config.yaml
n_layer: 13
d_model: 640
n_experts: 32
experts_per_token: 1
d_expert: 128
d_shared_expert: 448
activation: "swiglu"
moe_layers: [0, 1, 2, 3, 4, 5, 6, 7, 8, 9, 10, 11, 12]
router_score: "sigmoid"
normalize_top_k: false
routed_scale: 2.0
balance_loss: 0.00656
balance_bias: false
shared_expert_gate: true
scale_expert_input: true
init_std_router: 0.0144
lr_router: 0.000936
vocab_size: 5395
norm: "rmsnorm"
norm_eps: 1e-06
tie_embeddings: "early"
optimizer: "soap_variant"
lr: 0.00117
beta1: 0.95
beta2: 0.99
grad_clip: 2.0
batch_tokens: [65536, 131072]
seq_len: 1024
train_tokens: 1104000000
steps: 12096
dataset: "wikipedia_en"
Below are experts of layer 7 (counted from 0) of a mixture-of-experts language model. Rows are named router (the router's row for the expert) and show model dimensions 0-79. Each number is 128 + 24 x the weight over its row's rms, rounded and kept within 0 to 255. Numbers have three digits each.
Before each expert's rows: a language model's description of what the expert responds to. This comes from a sample of Wikipedia text that the model never trained on.

# expert 15
Description: Table cell pipes, list dashes, colons, semicolons and heading equals signs, plus coordinate minutes and seconds and words like largest, further, next.
router:132106134109126130143148104186122166153124147124151161131117145132134103087163155088104148120119156150098136132118122103122164114146151126144137155127102136128146115156127094100131127187111149140128135140090132108125129129183093087123126110

# expert 26
Description: Prepositions, articles and verbs like take or provide that come right before a noun phrase, such as of, the, in, won.
router:139100164121111113131137112159157160175130164120133143129138118167130121120125133138143147085137118117106120105114112126192154123128154131165143185153111099153147148137163192064134110122116137168121131138168118107140123142161094130108138108

# expert 1
Description: Copulas and auxiliaries after a subject pronoun or comma, such as was, became, were, is, plus connectives like and, to, with.
router:120131173112119103136139109176141183158132170126140159149139140164123111089147125133131149102133125115122129138114105128189156136114151133154147175148097119146168135135150169086137112115114140168117137158143116114131128150162094129106124087

# expert 2
Description: Table cell separators and divider rows in track listings and results tables, plus coordinating and, or, & between words.
router:138096125099104110117171117191170093116122172143165146147150127145152074105128163109142148136126147092122119125099101101128163135130152132125141178180108127105161109126122121132123118189102182135117130135141113114113108136183124124091140133

# expert 17
Description: Inner pieces of academic or scientific words such as Ph(ys)ics, Cl(imate), (phys), science, politician, and Women or University in names.
router:118155133148161112167118075136152144118113147126114146155094153140167136123123108149102117172109121124110092133135131123131160126111116143158133134136130172158062169131113153130164161126149143163099129127093155070123116132143136084131133130

# expert 21
Description: Early pieces of ordinary English words after a first letter or prefix, in titles and plot text: sc-ent, sp-awn, Sc-andal, d-essert, screen, poet.
router:131129217118153127108134136151157103113119109142133079155142122115168096175099160134090131091138131102114110137146118116122136122102154152152147152110137104144108122111113096143139166107139132168093147137112118150115153105094165141123100113

# expert 11
Description: First pieces of words split into subword tokens, often capital letters at sentence starts, such as B(ecause), opt(imizing), ex(ecuting), C(rops).
router:092174161117116128138096164099163116082122140082072126139171154108111132143190112067119082114153106140124133136135121151138139130066159154118138143120171119130106124091115142158123148092135119127125111112125128100145100112148153107132110121

# expert 7
Description: First piece of a longer word split after an article or possessive, such as per(fect), dec(lining), dep, main(ly), sec.
router:142137189114137145145136129160144127109167130141102115111130132140128121141174163125108117124132076123139159142108160128115106131136110146131140109111141139111105097116116143133146165096173129152129125087125136103122157128153151116130182107

# expert 30
Description: Four-digit years from 1940 to 2023 in dates and birth notes, plus the, of, in, closing brackets and sentence-opening During or In.
router:142109140101111108155140104176173167167126187121136152132139098170135124093136166126128166126137144114097144123109117115142157123120162140168138173135126131130127138153173156093136113146121174155129155125136148113127133161193112111105146108

# expert 22
Description: Personal pronouns (he, I, you, me) in narrative or quotes, common surnames (Johnson, Smith, Jones), and kinship words like father, mother.
router:120167147115088153138150137120188135109124151156132109127152121155130117126109118133117128132097180113092130137130141152182139095137108113159162125151109115122096121084122113116116149124120135133158176140136142103116144138138095098114114133

# expert 8
Description: Commas and clause openers in narrative prose, such as after, when, they, he, and prepositions like on after verbs.
router:128133169103106126126132125154155160166127163154143154129147119151126119074153146137154150098145128107120126127119105122163141128131137121148172160147100122141144122159131186083130121118122126180112142155157122128138119136166092120106119103

# expert 12
Description: Middle stems of long Latinate words before suffixes like -ation, -ment, -ed: reg, commun, administ, stitut, enfor-cement, exper-iment.
router:163106140140130126135131132126092092084109122151120117129100141088135131128139129155157117158141126130122163169113142122138131117123129121127152110133060143135113158123164141123152138102129134142122129150155131114130118099160125136149129161

# expert 3
Description: Sentence-final periods, commas and line breaks, plus words like other, others, so, However, Later and recent years such as 2019, 2025.
router:117082137120123109108121102174156164147129173142139148118163126171144101119164173120137176129122158118098149129110112109127170101131134139159136161162120129122154103170159121085128129145123142157117150118121153094139130150181133144107146110

# expert 23
Description: Past-tense verbs after was or he, such as worked, designed, died, plus decimal points inside numbers in tables.
router:151107144111121137090121130165139141147166181145136155142125126154125110118140140143166170112123136135103129117109101087194136123137144142156132162121098117168147126182143149099128117119112107167106178122180121122123106183182115110106140094

# expert 6
Description: United and State in United States or County, US state name pieces like Carolina and -ansas, plus white, black, and pieces such as le.
router:123099174120182122190129132098132135116140123134103116101155137144129101115094158140140112131096121154139157149131137132159153179088146134104125138160122080173166116123118089073150116140104136122108154105149086148134108119123120121156120118

# expert 5
Description: Section heading markers (==), list dashes and first table cells in infoboxes and track listings, plus words like Nominated, Founded.
router:109105133108092144140148120147149149140128154105156149146152097171129085120138177103135172126111161104111128139120100101151171121133148143172138151133112142117154147150162136100121140189111166151106136136147124119126082121165129084082125118

# expert 16
Description: Number words and digits, such as tw-enty, eight, fifth, second, 13, 20, often in table cells or before years and dashes.
router:099096123168140130157172148152120085143148126130160139137172134151159147117114159136104189122138172123108093126109074170157126133137176145115149127122076117191152129089125100047130144145122157173099187107145132089148133157122150131094123149

# expert 4
Description: Line breaks ending table rows, list items and headings in election tables and discographies, plus some articles like the, a, its.
router:131111150106122098139138111171150170170127182155131159122138115203134120078134156107138152107159118115100136134112124115139155124121149112141162154154110118145126120142125180072136136132128157171120149125151147108129136156186092137119138109

# expert 28
Description: Hyphens in compounds and list bullets, table-row numbers, and years after in, such as 1930 or 2000, in lists and tables.
router:116089167086123155133157098181139097100109152134157156158159130158145079113134147118107152132101151106115141124112087116125160157128158137145130183152109154137150128131127126119124159154103168133140142131130105099133136128199128102115093121

# expert 9
Description: Single capital letters starting codes or names in tables, such as LONEOS or station calls, plus degree signs, minus signs and LaTeX backslashes.
router:120151139149139126121115133143146159140114151183109119157129161151134126093111130106157071148193117095134082085131143177105176105088123153118147091118129136121126185086173138133148136086137119130118093069150135129147146125100143119124164128

# expert 0
Description: Mid-word pieces inside foreign personal and place names, often South Asian or German, plus table separator rows: Balas-ub-rahmanyam, Zimb-ab-we, Schwarz-b-ach.
router:106125121109136156076119170154145123154121092118127141100114140080152154099129108120121125131141126139179116120088125083147110162082135142122131120150128133136180170114108124105140163109166098155135118132131115086155125106141086109134101117

# expert 27
Description: Word endings such as -s, -ers and -'s, apostrophes and quotes, plus digits and pipes in sports and asteroid tables: Raiders, Philadelphia's, players.
router:114137108108164136113147150149149083125117156122163151120140117152137139113130133130077160121117151091109099111101134096113168125124152119120139149151129179098149159172151156116123105156114127144123096113161123139154125127174141114119112135

# expert 29
Description: Final words of named institutions and places, such as School, Church, Council, Railway, Stadium, Township, often within multiword proper names.
router:102125136127140141161122179114164115132134138152140133156132097092104077122168119117095124176128091123139129122133155128143133123076153145137128072152109100128152128130148128129140122137143117133135153149129111128144108164140111118151134084

# expert 10
Description: Word pieces inside Slavic and other foreign personal and place names in sports tables, plus country codes (CZE, ITA) and taxonomy labels like Genus, Phylum.
router:086153136119129092142133171106082127145127134096132141106145089184107123099124126148109126147175140155123117178094127103111114159150119139185198156185125122151143050159139151112180073119143116141121135112109143117135122121137156132126122107

# expert 31
Description: Numbers in scores and statistics tables, time and quantity nouns like season, week, population, Votes, and word pieces inside names.
router:169143137110104123123126151147114116126133091167137112105107094156116099140104141107143168075113151079124113186130133121112196104138172121125123144092096129099117124114124121133142129148147166146126140125149168102130136174162123145138151119

# expert 20
Description: Pipe separators between data cells in sports, music and statistics tables, plus colons and semicolons before infobox values.
router:131102124117150107116137107169170103133104151108134150128113156153143132114132183114129146099121168117095142134103097115128180141132133125137139129138083136134138134161122170109126149162090146143135114098106129121133155148179107106110140116

# expert 13
Description: Sentence-opening determiners and pronouns (The, His, This, He), and the commas, colons and line breaks that end list fields.
router:134135163102128115131137119164147162157144162130132154144149142165128119083136149131143154101146097122113132130111114117179152134121144119144156166150111135129151137136143162086134124119120142169113156139145128108136134150178090135120119106

# expert 25
Description: Nouns naming works and biographical fields, such as book, novel, ISBN, episode, reference, and age or born in infobox birth entries.
router:133146142136081107097117121105120155141104153186120107138106100127150124098102097071156095103111118098113120107125087133173127098121139101126139107134095139144140127152157177155152167133154123160120120122106104114135154157149116121105127095

# expert 24
Description: Determiners, quantifiers and pronouns after is, was or has, such as often, several, such, his, plus opening brackets before birth years.
router:135080133117113125104123100139142161168140159125150158145147131124138123120164132146152157095131130116121132129107106112180149106131130122172138149136079139133135151129155158053119129159117120168131132127143152123115136181167093140124136117

# expert 14
Description: Common first names like John, William and George, plus middle pieces of proper nouns such as Mor(occo), Glas(gow), Sam(uel).
router:146122141086135143158099150129122119163137119135137123164122118139152103159170174109120160116071107145174145091130099113153148133121166139116124133149141108121107099102119136116144156153173117130169156132122127086112102103114125155117109096

# expert 18
Description: Pieces of Indian, Arabic and Persian personal names, especially after an initial consonant: Kumar, Bh, Abd, Raj, Kh, Mohammed, Laxman.
router:069139193112104142149132127121138122090157110108089152145158131160129147111139167117155119151185104166132105108085138150126141117112121139173163115129124150066089159133154120131136162121142082182116141149135120087129141171144127126118104083

# expert 19
Description: Mid-word and word-final suffix pieces like -ac, -if, -ical, -ologist, -ician, -ate, plus semicolons and pipes between table figures.
router:155127117117083149117138111156128152100127142135156144158082080137168093114127118142127153086114133117161106101115097095142135081143159102107156151181116119095137081138136147136136115145109168129124145130151116112138115095139067142127121127